Experts of a small language model.
Experts: 32 experts in each of 8 layers, 256 GeGLU neurons an expert, 1 pick a token.
Below are experts of layer 2 (counted from 0) of a mixture-of-experts language model. Rows are named router (the router's row for the expert), gate (a neuron's input weights, with its number), up (a neuron's input weights, with its number) and show model dimensions 0-191. Each number is 500 + 50 x the weight over its row's rms, rounded and kept within 0 to 999. Numbers have three digits each.
Before each expert's rows: "mostly gets" lists some tokens that are sent to it at least half of the time. This comes from a sample of Wikipedia text that the model never trained on.

# expert 21
mostly gets: " did not", " tick", " media", " such", " anniversary", " rest of the"
router:482534548583410524485545515491489495534486513511430448588507527494567588466596485610393584589587478433524529433441561541536544549454494455482559592466518526514509451486439516470529534514442546486541526551547526491518514554461509499478490563551430474517455535478428521463514515450441487395518544499461457572515496446487576465465472478494401499408526610523439425494512497459578519439479501476448496514552448465495446579423479573454568537601493587492554461408572557508564492495565507520482549506486511540540408478458454504459456556481509543556490539379618535525575526573433617512
gate0:569446545459534627448534421489518478492441460494487500497464453505508435559558490508511546473497526534488533547499503487506552452544520457534495433522565521554642489508461518477454419489542504549465489461498527488511508486543494470483473542548351484536437442577520481371460509573432463461504470446422546549503330460535512511450594456520541559526499563538588399520441482452505588399476522581453498517494490533598543459518510520476597510596504512558486484469491504458518512579523461462561546634474494519521603452494521519483469573540494569453590366491580501458481473461430508491
up0:461532502571448552489529588541490612515530463539534432478480533533525490516532491522473479505569548480451497497627574513414503436456526529454480553523435506418492460490572453452449521471437537524467468534460535581544452566466385629469499500465535488430488457464536530501510592471475539423424475540439510438516529529573542458413523471606479395497522436409452434478525520533504571515588488462580513497497474526462438533506536551429492488420510482394574515473473409507531505495528536578408485452464546535527383523489427550531438465490650520517477508540477478446572520486540410409
gate1:419411500588500428655569483525457516488499495444521502510465539498529524363436561536455484486517517509469504376354529506505498513525404468469437530481508514469553488481524505455567516565555519477459495559534506516427430392454366487603567460538536522460475504438523474522536530541459455583455529494519521466527474554532426515514608569482530504412362519498436548491579477512584514479484465616480537566496431599446531530511526582419470450554567514579519481429522466590457516420514475515497493504513479509462500531505512462460476500440555509456536556511504524487518544562420499454
up1:477527519533493558490483423526496465629459525501468554476524534479496508525543421484456547473522502525522558401514513544495503561474407586519447518573467536436475482534494484499524453467453520426493421484525539517519463438484511507406428525530549508510504437508470545518527534480625671534406490460471522545414544513492492564455512486374510421531601495481465533486581491475535512518439444459512561563510452471541457466555462617520538340519533481501578487561506438499428416558420605541443552546539447463409411563512576435538397518507525464494453480541477549474516520523432474537
gate2:540490468538484489572568519497489519567461576499480368453495485467549521501476507600532390536596503476526511512478569472521425559385502528580554549476460520414520507502506502533507568503386505531552516545591530471521471454513480425535415477471433550456490490526519479515603407532534529484535490453481517585520584514472516461478492539460568476426476538467446526481456441592465473541546554448588515505556520506508481491405531380501548466474562549472544391531537514551487500573497527618557470587549436424515468444392496558541524505481439471550477604449570514445457431536510461621
up2:498567408402479506573477526520575487511498499561544501603545535557480562467532458523530501567530536533484518483533504479448499547505508497415493530547490566501472423441386523524562568543536550472435462418556418536518451533492576454411486475454518531515450462525562522464467517513436475506519530466483503524545508429579503529388572501596480493435516453476491591568462589439428460576450529538578469594530447526456542435616448531467572484523491450478476571605472485575420527621504542499464470411515467472511546530405469489492470509421411577502465613527525487495549457402540451522
gate3:434504588526485424480554521514505568512621427514529451523470491440490513556532476541460587523549511361496432457461446445508572460333428510471486512491531552466537464525529536474544495558536463439491475509504505502461547493611441510466451498497472431554477452483540477510547557387386415468466568512516494506523398479438470438553492444506586466527547453459538525420482406565509457517512517428550494541555550496475498528453518477424462490519456545481416485458557466568548548498475562461521525481475428550579543454445415491450373467455483527526520517418551556584495431521383573479
up3:545532546426456477422554415517442482547559462532484548667526451507516525416435561501484505508511590428483594548520460532561540447504514442519462503534534554462499482593542510585487488516596438544524445611522516490483514511452491521383486470497536539633522516441510515516422547527535462480538489420434519434448456523442468506533372462532528465381485516505512515548559499527494472523377566341527438508436494432545477513515431535432425486560454430496510505512542432414466491529411477583532518452579456538469541478482505479560471481462536433477519507497465464443497474506461462564
gate4:468506503565476515393451616551476443449478494519461560523468524522432463496495471545400531538451456475533454536513576621504518462506507477476470541501539521546469572488482437458525512483483559456465396478536506418427475482446440652458502414501540516532533425488452479544483432428488480526432447565484544483545496442588561533426537477496362516492509543495511504549524493527521493485466457439485387442490545459559416517548466481510453423491480478540579436491471464500473408587598460484457512543579469557405481625476519456611483507499549540505537509520478517466674511493560524542
up4:465482513619490444534493580516502392478511535473426587530539524489498533498479550448423565441511476407485442496619579561522425546574495393493537499561550583594413430537454499536587459450472562520490461534528438386489463501488529550500526558572435484531571510479463445539542478551607475462529513616497532460588457550538501484550543478452453422558364526524530472448475421482513509484463413476578414500495541490539548481507490543455522452543502556567476414496497472574480465434480451445579543584465468450461490589468471457529485489486577524576496501507424535519520465466517545478
gate5:412562509537415547503453488449468600485510638500546522546478520489549616447541503490437547557535593475471524464448500556548462533461581483477546455449568577542388465529498455521487442500430492463529500489565539488463587592514556591465517469530543495562473475417458520540522503516450477482491425455415529602456443446524528471459521505510367490443493455553431503440515476488476466404502552636524450403483465536452433528503512596518527384508570529537524481510509467519534544446538486443488530602538549430571495505528430494549522560449477496509458516408529579573520485575526544467
up5:533457433492416409513434520501484439499454484500419415482505548493464571461491574447467484439525427487421385535350619451457540489519477507415510538463521449411474543451524516523472522463599534475542456474547493458476490381484457429481412500507525546536549510533469580511460506497510607606516406545481481448414543482582519330516479514458501425527487528502539474529539516518524612604460578519512520517465539500457511511450487445524424495475603431528499525529495467474504465513514553566441425506467584459505528546507551505520505473443478541470501466482525500396607495475559449521
gate6:539453534498436564540522502445558487491385474475447526494415516493514560477535438469369568442520485458544622543593636495485492435491512470462539440522459557502462526532520447527500512445504486573550524495451508484570423514532598440535525480508565404413505563569504502542561550493575460507448497519541451562484500487549515522558444497475428476499452520548417535438578481571500572469505619452451425524434499576487461472490529571432547433549598509524411486455485485556553464490519484494544459507481455566585557558443492474422436546464496416575406491423479508607522527577512523491
up6:496480444538462508445495536463405404502584462343513497495636481459465534503533437512537461472462540502516524414540433475520516535616495551430498601435478475614430453524497566496476499503545546497462484472532566490434469479544453499454544570493512536445527498523459551410492509534437504456492487515532487440483474514386522478471612490605556522544509440494528528490565507508516546488546472384528528490424521565494562523389529450514453515499580520419488471490419471467485548534595492491461457506507612453410542456433422568547477547451404600505448450493504491500450455567422493558
gate7:350541530485538501452481591481637542638492493563568478498479557559496426443468533424405508523487450565594498472507488480452420502561468513391429495479581473438469485489487451416561551490471551437509497485502423440454483558485521492570496481434528445496451489541526494508440478436533514491452497520529464567521561497407479576479462401607483494526414546549537462556485516463509526476450525441489588446504472522525482500515440464476556495449479488535558470507495629439491428533564588487499532361519518454582386514542576448480467520486543439535398481548492538502465511561519498495
up7:487488460424443463500452413421472477580523374520417511455556558548488541545521451548574508496470514472431560497479480516477569484477506486554519461523537538446451549603510480444493466499537540429479543455500433627436605488502566425426501531524460508484518426389453444496506499550521530505579541524630491517452506518471463374503494551468550489442659354496446532481493561527496525500531568474544446585483495498454576506472483515505517407475565546516500493506536451593529542541468553444563405549421402454426516516470452573439502513474473492487558491468499561560473436487478524509
gate8:550524452528522422567540545437434504461512565557548512533434562549518534445410565516578517480506508518488551515460445448551508572461565557449478477485398544550526463502509547544489592524528489506518502555492543480452537531489464611423529463414509580488409490519494563405511520560618516464455437497492488481577485547594574408549455589485552479408462486520460566497542566489518631446618590628500485527465544507372496490383461440531520486483540486522451468517587438511573550505519516462558514491539496501456517433505497442531454532474498501570608491566459523497469447532482471537
up8:459486575460532489388500463452492493530531588526467533402510436505383470451489446444495492505522473554488528444508494471458535583515458516453439458475550540538485503488514462523519576510457424512478527526468436458515505602589535523585610411494474476539525569556424581465487457442475516522493473611471499484465400458504581484559577459545485462501473454508456507512516460488580550477564441518450489404478497448586504547433382434577542534475384509494398468516500481493462586547397471468549518517526526624460537416459563457383428465586507505564526457501504553429502449472495464473
gate9:490590495521498466505479536468477527581438470470540512491510451522473506504441466593459576473497477540399460527519441568536513562456546414509510553478568523526513455606382547570520506530482452401520564564404549512576485494549595540506455562606520475527470465450509382542451515420431568429557404533519541498596528510434471468482559416466554535484486447531489525497357485469482431499536492439462490480478560525459397425488479439501569414487455535452516383426517485506498457497463464550443486609465519409510474469495439465506514530528556520509503419471551531525561567577559544495
up9:537578522360529472442540501469457427538471371473486631556423486486537508482561444388504591457482518485469559527550491545522424507485536572516483475530473499582599503484497470546518575503454514448508562558536410443495476416540512467519539515523465387480490520494503494512474448519546564528397610497485487414574533596470509528505536398541555498462394451502498548503438421524444480476493463544606479519485495487474472569479476489405538535498466512492427479530496527545443532526446552424566454519501501455513545483461528440523588572452568439467488553492490536411652516476521432540
gate10:463623499529495435529488536509564567500543494415446539589523514420568539512527552540521437535532560439487584453377497480542528458504488549524461520587589476502515467516457522398447458533557516483512399423536451507456488430405481559540535456467451490579459568451587511528530484592499386516433462431433396487422480544509567480511549404481531583487464512484509484588518574514550463495474504564472475498536526435424537555336481475504572473462492489543468479545525441523538485513499483472506499553447556419531484435541429530534491574544508433585587545464498516402482484494473541542
up10:474362526461514490437485504512522558448492532496545488523542434484526571518492522547556517539509547488553476498539425536518511592529483477467554504573425467420597478509460527575488558528532455428502553596566481505517416480573517455497490406577435497539477443508487405475508480557449501425490564490437504443495494538499498460525417494415536532425422583536541623465483497586432536454519438478483631446562564447437468516553553402467505483572460458537504523414531520501467535442473551424455545607386586578553490475475494541518518474520512496440465431463522578503620536503491417487
gate11:479485526465489499446530576492551374581506546464512465463516396484551567482529510466509522515507460383545515479448542347351588567387599527461481440439474550563564485533461544324456496487543496508506475424541437472425503480496473573498375467458512525567544512487477465495486472522483550535471538448514558427436606534555468443500476480555469459540494609537524480504530472560493574498530517587546503518494496463465429531535579575429438559455489448509492467531470444539451477501458512446551449509532432483501490620471476457588473557461556482516490511497497509498489450567512494454
up11:485500433527505492437502627506394565515441557525482507507548445464445492566557458459535546495556397480535430515586466442544545482488556494496522551498561522551551426521509541417498607459478471542440423559495468502549536541555493440448506570376409474518534509573490428450506451550462424568463546505531605530476581515514473541504419478556456465406383567532635518539443429481478499487594533624553456486490500507372404501453454449408535559544538494425525528508503469509461545504569456449491486591496522568547497526464517550488517502552500441560457501511487544488476488509523516497
gate12:517526543385424543480487546521485553421530577554531574461618523524558545546576518430497496490478627455493572536494451481596455549504523532519546470462522532421471536520472484381516568516418494436508502428430450447516528478561566461352446466503562524505518390501582455512446540556554452491414458408421460522396503472513531518474503524496477469502520422558532447596514615460521446479394524523549486476597473492426476504476534396498586466458444558527521498441499501449541552575481530462494526507494474491537530474560540518513458445508459542525457478471482457444438498503459478383
up12:461563467448554509514513526526577414602414440487475480435490467452463462541444498534535515509466483516448571491466519544435539509496397537562511506518532499442532472542604497497525495522486557433528483478553488582483498502523468544519587613490447520524490604498506466577527450466509492432533482530526435591513553548524503498557515464387659515442502596501499518412509391508402517538527450480477519486439527538593521449518482560530423551605489462486469426493521581657591535420506418508503539501515473434571448559525454434543481527616523452437524524454535555554476503462520549518
gate13:473448527513490531444396446470490457473357494517495524461465433479460527435519551556505623422551618502535408459485428463534568512402460499476424515505513543478564658546499566434519607531565533413476509478507455490596566514536406483518559483486490462565476546481414580433607510513454528532483481457437484564555492504506546362421450525548492453419473514415496490459477445507520461451563549586504529564540441559499491545487491532477436501468449511507538461521544392515455542501418544485472538467534429481467476480465522486429440493509446557484539518517503547463564505427517490443
up13:525615481562569414469474505537538509415525493494524534543385490588499474547514544559444434569555419424480521452496464519537479515580635502542478420516376492542517462535492428465622512501538389470405459516474537457498536498447518492447474425574510500481424504543436503520522487539574522517539412565519534587452579502556488531459458421517478561422520435507526580523570483502519511491635514451512530471469528434491570435438482505587501465509422523410480572518511516435499519514487487502461496504518434539488467493518503395461421485568482397519488409530521504402528446541511484563
gate14:541452563506503560542467499530469486487474606528455460446555452464512531508505490487518478616438399418459430477459400566427513464552410509475517599498578484498582530415460560453516512519522526470485426464517558459474424564406414536476483425442482506493484608437622513525510499569451532477512498483549508469484456523539527435459475412514505501501417523520515488503555531583458409567465463568466529546609477482565510483455462602451584489481526498591527446493550482474505559463392518438489479525463564518497498572446598450562522418521436491477528476439510366537578549498455547527
up14:489532476465512529576539486497550548492478455552454479353485539468499511437399515491540577513499430463517478492499425486499450483493484459558496584535501533530532502508467465475462555471475504448507621427505482661477481516486463455578530578525433605553544407468468462549516580520483499458492497527601592509528677527391454559578488605384514428439481591523432537472575517528525433528484480452522500492442515457501483544520533463539550456531459445530606492542493458505405580559520497478563450459549463458490563592473558567524495501481546517483513480482480443549462489523546443565
gate15:462429518535486496543461430484542501531463502534499545432566516501447489423463479502475502486514499506500531555526474543488519502534437354426494504433473585574425497450468521496431454447464402497473427526599543474515591531570609437476571487553558509542616513449434498473556536416448534587553539480461503644479516503477478502415561490508570578531478481459492548542517492585512374445486513496514476530428467509497498520520410535521468444523496548497463532538466401470524500563492479511482449373461513383474494526396445436525500490422444425618461463492503427515502599528518490429
up15:530549493561534536591518566602499538540523506500425581456579431565473544525412463468504485437545451505588538509501457556542526544546519471493493501429463579509488471469481488516424533460499431529495528469558428599516578439428447514506466542585544470502598338494508476526510507472570405467495425479448455600471457475418423442526474455406510504398482480455475499434581433555535456550454509549590478511518510453461553517488438453425490491550475471431529554516559532498452594575539499418570470442479516376480503432508547552492511496474492444510468475583501529508391410518511465526
gate16:474407483496486485531550471494483443542580470501515477501463541571552514537488492425450594448484526517548577492472441541556399557515451537493494637495503504578470430454443539453436442494501609491564590473440471520515388469536506524382539564435528525435531586530423528515449508444520564466374452489431510536470464450485508449531594404492547406463484579563525507590482476487527394492538491536486537500555506423539447533541439489510436473469485405439473546450506464455511594465472578461462545583571558473512534539453474430446502527491442573489552523487482516492511374501492553553
up16:481549509523549492482527417476475509454452519486591488558496511520464469407532540528512449481519565591493555516447494489475615565501535535540525484524586567499438446517551532594474450481513540526492598522519507487516482488597448534482603612511507399522431454403467369401458518492478486531554468435553526423485449488495546507444460566619523441540595501531550462433468474442543497515468376512465611466521463537550372516546520540514489531554585502492490492542542472449569521474472456514485531462550567584421513449544449491501507563400541466445521450441469494524522481447382430480
gate17:477496504632484502531450531525520397476462519467536581535457553547536456478646468470472553474500526486485473467492501510507501487442604549488506572482486501487516531479535423467520499452436601404556467529517563511503445607509488485464470545534394444547348490466492555476442437496481488504493578550507543421489535430490497516522548579482479524540513524425451466470497494431522420452527569478462476515522486453467509496520436498495441538507454554584577498457537475506477456506570575497563427368450448463467345429511494454573403581557473467485404471624474516535519571505483572554
up17:517464395533431562533465524524502490413447562512483594408472614545478490445627523479485511499494513514564528483509491551470493492453528559567538527459534533461492527468541445517510517415543469440559470497568503548563441497520490448375461538554454545543447550423525552518481449475492419513507597530541551428453518492524466531500614569467456544579538479382529501425521440479486524493579503463496515521485475477547415424484408501447443523446459502488590492500510577504472385474556448527555408402439485437452411471552521426599528549562472447495433472568471519478555591499538573498
gate18:520486525497497455573535448489553415521537532496441484560553530447602640423519605501490454580453514498482569446499500466545549500420501554521499551507415504505455538492584569482480476558430528450432503453532599474496565431456439509545487453426567456569489467581463529481472502580582496482434527500436428529520528475486466461535551537367419508544540495505467451519581569509528417524475480540479420513492527368498457494554498534462447484528582554518454474465587526503466500471481562434485455449470430433508412414488354429500457608485489486546508468490432498473452479486553466584
up18:563535442498465451374567467502454495521485421444455451379485466564482515591530558477446404543479517567567420473464524500452494526479533406493524497507452443448513419557505433493460441525486489481501436538505519575564523502504554514372502457498472458519507414546584442569510514504536470522446373481535461522498512423514455454467476459480475566486514358431468493505541550569547458479569594495452631456470471493539425538476475446415492446490482564580547526531544561498570546477454386502397559486528561497560398452505485529507547471487505520501528497563453461599475496543522421489
gate19:444473529443459473451504508471554519546473517514520374476541515508453462469438515447469547486541561517519494547458530435496549560466489524472533506534556471475470522501413594455463507508560509541429610510519548579520515421590526468494406546416485455529553565403521521490476514548433441438550433495523458580512407494427501514535575501486493414471500448428482498518578562492553599473459442457512467521569516544470480603604397531419543441560528390548503563365441394477459559452538456478513452577571549470541500470560459447575510526504486598529612557493540470476543476476495488499
up19:518475523556499377456488577543531504544487504502449535510561541622573519508541547481441458581498487467461570524450497491523542414501510478415510507507402428503540451505506472537510467464547426483565568490543438470518548415508391600508535403509528434488481446484509510516516417533544500537503436444462465495469546475445438626443520491562499590532504484544490478536573461486462582447507513552496448499438546520618606462445513535556581450492477592419495552545558528487453483498521614495466439543616517543375528463522419572462623460511474531455447466572505448496474531543466518488
gate20:529523567568497528563519562505441458588478439516472495435533556485471531532600552470476460523484534572483412551493484436592511556515434499453572470614497537471538448539427518473504593540451493465531508482522540449533504502371497463445461538457426524505632553377415472550479468450430396558457451513481460385507511492466493408543465516464433560480534553507489487554503482543421528442546501478411567543519519515461503470484531504483518455565562547461555499455522596510509620546538527472513527545519482576585393486498550507375477409520537513476443582451558520518529569536457518559
up20:483386514503483551461567520524487423571438444551418540424539531437497560569515585537481446438535427495521489477547537439513507545524524489401542460569552434536469476508447486568507583455592465549414497495453539592485413477409497563469404497474492506540531440510565548386506540581559513500444513562529458539519411545525566471488488560522491541513458605494559527512457493417392514525524504520523485505494402573456463514433591486509568482511516455412480470448518590517406478592465472550616491512524534521424596558427591449458517473421513521433479515495520440486482479474485518483
gate21:429499562495485484453541470478558549458393487554440558544448467556457529521529542430410454483557479447578421475528577505477524503477534445469524514467485479460507562456455464436502530372405505556456481453560499491530411563440478430444480507541448445448479475496547586488504531582505475568435501482527500576443545416562499498422440479584405573484501495491543383495506401588492498528483457481431558442460477574497493473548476432408477500489495568543538577504398539523504464581536517466416466498490524459565532561569432444509479474474531640579440513517570416485511595472452503524
up21:453510561543497436437619465523525474520531515439464558431483513544467551529488522493518549450546370590523388499494527502453504468539529549477435557563544477457475564510478492377555438478465454534417478529414472470445463459432408567551515548569389519484491519613498445489547472523562606517445479464564479371470527486522499534527502484608470495519611501511426457454508561483425484505445518463503578530618531568459454543456475621464556534538556501492585446551442551430561447439444514456475479508510439493568487481487540494491488469611527459422510475494514493512492583475482469478
gate22:526448451546533501500416537469371480420453514529418419505605474540469472474527434473615550474465540518519520498443545474637529517515519526531445561443456512504556450504445503568469584494468435547549413562499457454528455583509465407469567427562526467430527522577401531392471517492476578443587479534550507440548542476544486530480602544464456536529427549451553522559531421458561541500463446427481540429504479507552435498491472440535514553584550563501520499483460485479382503579496525530588515458559538481484444395437527482507483566546575531543538503482454567497523514525581552512
up22:513514404512497469521572449554482446512501515557461367520396491480517494496464475536509457514584480433567463518430514476502521475475485479502447523581512549468504547405520605514442431559543589544546484563577493515485563454490342491593538493495439488526456614540461482538514442530470512440537452555514534491529472530459569421536484576528500562451386558583422486491513481528536550545505484533496484466444535393389527470486528440545521588511544520540457469434548565547403492421494506573546502572549544539590490558467409583495456532511477483557569509449473611510578462472531508481
gate23:488494523431524518541525524508536485499485528586400486595543524472514499500510564468479480470494470508503518535380463482430455478473472503396499587474501508475460456529519452521509378470480523518503478549415475505437587412524616434497588486488550416537535484537430486457405433516467489444493560442524481515501544535377430493519556512482546471511466477467627446445449497510497477506543447530524528474546483430480434562544545500513443481530533523368570653385525532502538492509534542497652504531478481471442572481528446502477474537495613574581538375493456411454520479487459508517
up23:440570540545490524533593491459408501470475446427492464414543548380564480466505472413497514532577523478486496524601500503565509486510416544451550521512562425487443552577523555466568473568491646538418463489474613501497501506475467547534335490484560497397511547447538459500450437555527486473506476431449408560486458505493442464504505492498533425522586561456537544537520536444573511465410441488546490468549554487435602537482621569541543518481533493482445464520455566481493489437562516446488558471527535543530403467486507566507484437452499542554521553507480612502450439467534439515
gate24:478433555452482537531483575504611505592400543544513545558466488468451468464519460504426447510523589540485455464407502362423492508418513604443468485548510386450561498483461578434492491531654473508486517514506526429488509458475586529533511469474492448463452562503444543479428552516502443571559508528450479584520536514513474476603485647482496505522498536426511500453555437449551513499554496512552453480533430478520497495529605543462575488464483500501423620463500539516519478429538539479472490434493562600520513580470487472554558574471509518639522431523566527508569493541485477468
up24:509401491533501515531568500443487484524424486487636585418506418510609466492506540433461445606548623586524453541474480525534563484438507562530483478562480443410582526452528428509558466504535504425425406439527476458467516482599573514439423535424469495520489427491556449465390540490469455532483529535443514511467504532533497434482508494455511535488457528427557551497539497483588527465498495440684533543489513400547518490550512382501514545509589498573485534533524576513396528469470520440527541445558447464551471430524515548519509478511536471522509460515445556501437506479545452444
gate25:491451488496486414424498505447515452538629497567408432485495500470442575442487510508438503487514462453419465515470488502591532454466492532352498520448494501456522501496428545501500522452412504467620553478538484603504500484464579543533506556598503464475499591451541513556464508464551515530503572539494422587634479558461387556528476621484501419514564527483473542526490526529455572522511469479555570513539507536508482509489352466551551420632516516426444478488507439523543465403462552507475448475565446601472556523508565501487472498550451561526533454483531510505496445560524424490
up25:422556572471549447447567483516501554551573499521404467542505464428480550418460490523494559464523538399439431539484529503515508471454571563418446488439464523488557464532424495425461467459395562573475500466435504546531499473479624509544493452573466427481466588512507491461515479506465522527552566526544453605518483438426373468536486567498515412544484524517557517505455526458481476542465417538515588479489508479531467515482364469599536449575501583494468459548529543516449475502427412505502459434567472540484538516520500562365468535471521566617542455500533542580518464597491439518
gate26:537453532548470473585438588459484499580498479525417502480518472517495470575492494468413523518495519532581418453431549480536528583437422551464498413549443419486477431411531413368527550484521521517447490559577564481472524448558539491597467435577388471514498585449457514525536415394453486562565565481441556451521584535459505422495579509520433529517450501435486491467517422523590571477523508481600460412514458459492445512523537510547546469518500543413493476547512495572466478516503530448549456551497492472490417570582526477522538566407527476447443460407460413496527462553495473509
up26:531514568501488540570581573440525545527424554466556524533505399477512496476464511541462514579496581522537558489502431508566545518525585545378460467536496426562528546477525473403476539485533498450484539427486629471473491553544378703532440422535474536450419467448494438497534516430459507520550506557421511531443540464485570413461461475478432489537505462454552502437540549430585548473448498497532513464459485503563477486559559515485513547448423516480528453386519567455478574486466527439537452460500483495532513554498596486455500614543552393486558520508437520491476488562539485454
gate27:382522645497501553524572499503418496477354553529424531540467602516450574508562525489540560550477593584451510469468533401519535445512516494431514577514570533560521548478462463415475385517506506444513472427385552436480447559470511572537577513531538486480584557472438508492494477477529479451485484485469521497550547587442605405445550482431565392554598458475431477542456546513481499581488470548526565542503524439411531484505540540477471489475577501418469507459461473466549604470535438479553510431434499564475461467471498501547500557515528554452515496447501440536507509488535486508
up27:479617514463504503497517580550522545546501541494379482496407507476549433518440519518528533471496509479484563499528580604499468451524516569472490505468484541459530541586467496458504520536488514458456484459463462472499454513454531522586590587557568518552471496539457589474500415541588478479438548554621571539526565585508362511563437443527452536516568529535486563466422485374487522508534507417540470475583501589493518495477499423515448435497549537440560531395479540513450494526544515521581504552567343555504452601466555476509429527503551567618494525544471549466487461525490504485
gate28:489512545465490499523593480496549489593409458511496499468415552581496558451529467448461492528519412553448470590495508522506426434521488605400520534546450566505482592493508474481559460537555577430458564473569461477527472524471507494479398523402502502511578597552336519510527438552496513448394443494481596512485420493538521532545546475425495473455548518498466543526471552548524543542518494508497473548564508565418529561486421503427515523538568544532585517423487535512501539554549473422541537510532387509509417506417543472422443468617429467536532535463474497485477553523487609565
up28:475482510573474512455457534454444569533498494437508445627530434408444504556473471531470474489509582488527585490547418561553580461517530452490513351494460482502546453597520491496521479530460544517541413531392476436436575498558457480596525400500486591548537476503552514403463520431524502534523493427588479557537530562515512487455491454526501507458488468482537428474415508454413453496551622569570435400459494481546436470477606580488417500464520594460442493508492582500477458491457456444557540373530521526487531546503393584487534550490497486463533506500484471518459490455509447447
gate29:561537462570377470514512554474469557477526497470487502581496460515502470495531564515446531539540505470466555510522586458463515576490505539618450479535471584445449561520445554474488508510428542495511486504506426478492550564587512554539563524446493485524468495505512525469577524482459499495502391475589451435602502458393515527569403440455482470419474523602438543497573456382576531445514523395555466550576547452562463483465507534417491475480507458501475521517453401407464555546496542411536503631516559562414539385479519479488440440599515480439528445415482507538523485497521503431
up29:459440532460613534490529428538520394476447457433492429531455534515427521474504441529525407527441554512521485438458469506525520370523462332502469543476503500467566445442610454487472499536562524510567516557556509427515419544482578515510541571512441489504443526366500463455507488448485465561611554445465613450461463569533513517502581547542530509525410485475465435483484518519488524486534511509406568486517471537470494545503482518456527585500553524507492531400501627509514460458485534565536531418435434443454516578498428538473495557503604501499473556540454476451552603530431524486
gate30:503528516550526645515488472462439545554578559562524547556433500521533522400500567511524464530513523476558566429527514435458589577442578550507495488488420497475527550516561476425510472547444451501502514415457451452540498435490564471489502488471479487566375519504500519501532456484409412489420511516531562513516511533414534515440519570470475419469597542429451490423583431506517497446521596475404426510399446474630402514403552557429496456486498509550429485500535520528513535533481462452499470489462549532518399490412441510512617509506476476467514409486505425562556462548543447488
up30:617473458480446433500480583563500463464566506486486427492478512487656503422549426499422377546450529511483441462466494437459456484589570516518501478498465568525481487502475505484424506469454521525494508570478524500477496570576470481509485529520465503522555450529518557526482395428551507483464484549428551436599490544512524440473494401619436541467571477494554485548420407455504447465458509445520452487510545481604523505561425430539457403577501570506482592559523560532438525432563435474429534447458406547455466554439478589470520406438527477545481553438490454424484475528498455548
gate31:569442419530519530422531510468547438411540413455500451501591502555548509466601569475443537458536435439511445507533428561533532435629523508551451572502536559555598540528468562587466553496538560419567524467508512486494474486556517430498569514566518548453419481538414509558469504470431593510516553506493533477441491566531496475421564475485399537512513552458399509484443491469626557450495568524436451564598499451509449492566436523499488552437604461553506602436487499471517447484549445479484433489498474448489554579512467460500460486519486517483448455499468577493556610514574465486
up31:497441450543493506544527486499513403475442528471500480446496591500593513463451540458533479478538532484530426501542521532479577434467617509504439514468535571500498470519516521606474567492458584532462486540568527561470502488479491427515495491579493457460473387514439525552518521504505457496520524590537512488517477524631452505501538632544513563578505528507470537546529499562563446552548569455462480559453570448404562434514359497562457454443499561562541429481539443576521422432530360513519464389367449459450519474516481537474526560577505520576541496467434589465499518435504505553
gate32:477581453498523545549531512501561516463415408459532486504580416562464443465501451463563454554519501583449452494493589630479416486433423561472504477527505572531494480476449497463406394533501548497466437620458510453484460544535515448440547549493538507435565556466464469454489486504575572500488523439440566505540458557524461519470554549474536454521521651502545464463583440471555515569526562554494452486536510498536457490467555506492497498524433548560471507500431529457532492479488448554452588443469552473512391513505477454579438491628359546501520552474503417520455556497424603533
up32:464533502509478543588545527540548557541467507462438464476519429519462505563412506459489495450467486464550503547358494547428542535455536500424523473587375474537494473386437470446355501495413415510486551496570521527507495529496603505496457496516515478406436518451580514451381496521555497426582496564421522508539457468503492422547499495433548490494458447444503460452456479483519465492583488536455504458489519494522525442525552506536491484554430578519438551498381509435492491486519544513452435481460547529435531508504484426558526520569422583475597511627495501475384601484508597484
gate33:457511505423477500575531580412447516622451417534592600518481470469480503541469503459473556450524469464524524520558489511535458394426430581355491530530417409536547492428415542465482528458510506414581456668522530510499511539525518537499474473522538514471496514513464400506540538546491499569514546508512507438509442488549467581481505495508473560425470579486516549398540557451559523535466453492551584424526504460471513441569527566548468518472464512480522460575499517519444573533525569474525489524488548532549479551535495426540412573585485465530431620477460556570507481420487498592
up33:539536569468490442599559588518553494503479429510467479520585536384406473514479457506420592529527551508576467413470463514474399497468470494426434548587481608498426510449460495454486491485525541494443387539653519487463443541491497534473514487459510438515516568466459486543488439534541522548486554465459522496555530503528470493451552432433504519483444543472385512454570360493523570501533450441551461529435530439519446489529614505460511474490447503491522478487497579539452501451471507457500531518446485498542496532457540355521449537502536402583469518423481423590571601500534518527
gate34:478446484543466494483463473537554551580575464520461534464475486537466529599446576539456522601584477527450567484426498559522560558499600490504515496510479570530452538456470477513416524484442504493457481502519572595459418504513535505444511520453577611503567474416531491544529497458521470477472528538438455524510416464424532405417505471475452501451569573476579588522462520522512582446420470553534449504538492516424390444574480535504534491483552497513514438469480600471572590460478439469487475471456553420509556507503536414512372434457486528524561499395586402516569514500612569488
up34:492598484517507511529413479427569523544357534471530390432553461465541457452456594476535396514458463534470573535537486576482570462452444481520566472506535454425553393506483498557527416532488473544435446533515478512497511458506503444547432436463463338577442578362522535511554450484505512550413404563476484478516512424438497543534501469499496472574453505459409479535485477438533471515593491513467566542543489500504465468410463456529476514398507409469481497489463548491488462468564449494452457516510589514522572512533535505479456438541459557460550474539533513459492631466442431496
gate35:515493522473473504560585565501508458527507517392576481519506488455630509449455485508440469573533467508455434570482549489480464509486539499506395623509514524558676435500477584458465519553540477522481429539469558455425500583481534607400410546455482467462503467486455461508459472558398577558524549517417506494541480505505558467520533473549539574520473595523466440499503532467482628581589502601536519521466480544553488535505520506530560524525499506501477430398515580469442429416535476466514564536538464544567506526405510479525475476407547476470547517476489482485454519615521536580
up35:447430474494520512504456563493466584460527507636459503560423515523470527533447565476414594447475472401472558472481417580465490501471538461514541476541543458473432502461481447515488515509504610451437547459489381532545493499510453522531522502587514507527513539561558465493525494469614388452502447574612484543397563464439459578515464496532510483486548425519389513469425424507560429431477547512459509594556487471470433521459509479507495595379517481459528573463445397594480557613476500580486437488484477502496487456537507528458488536566530525501456408507464587471479452477487493461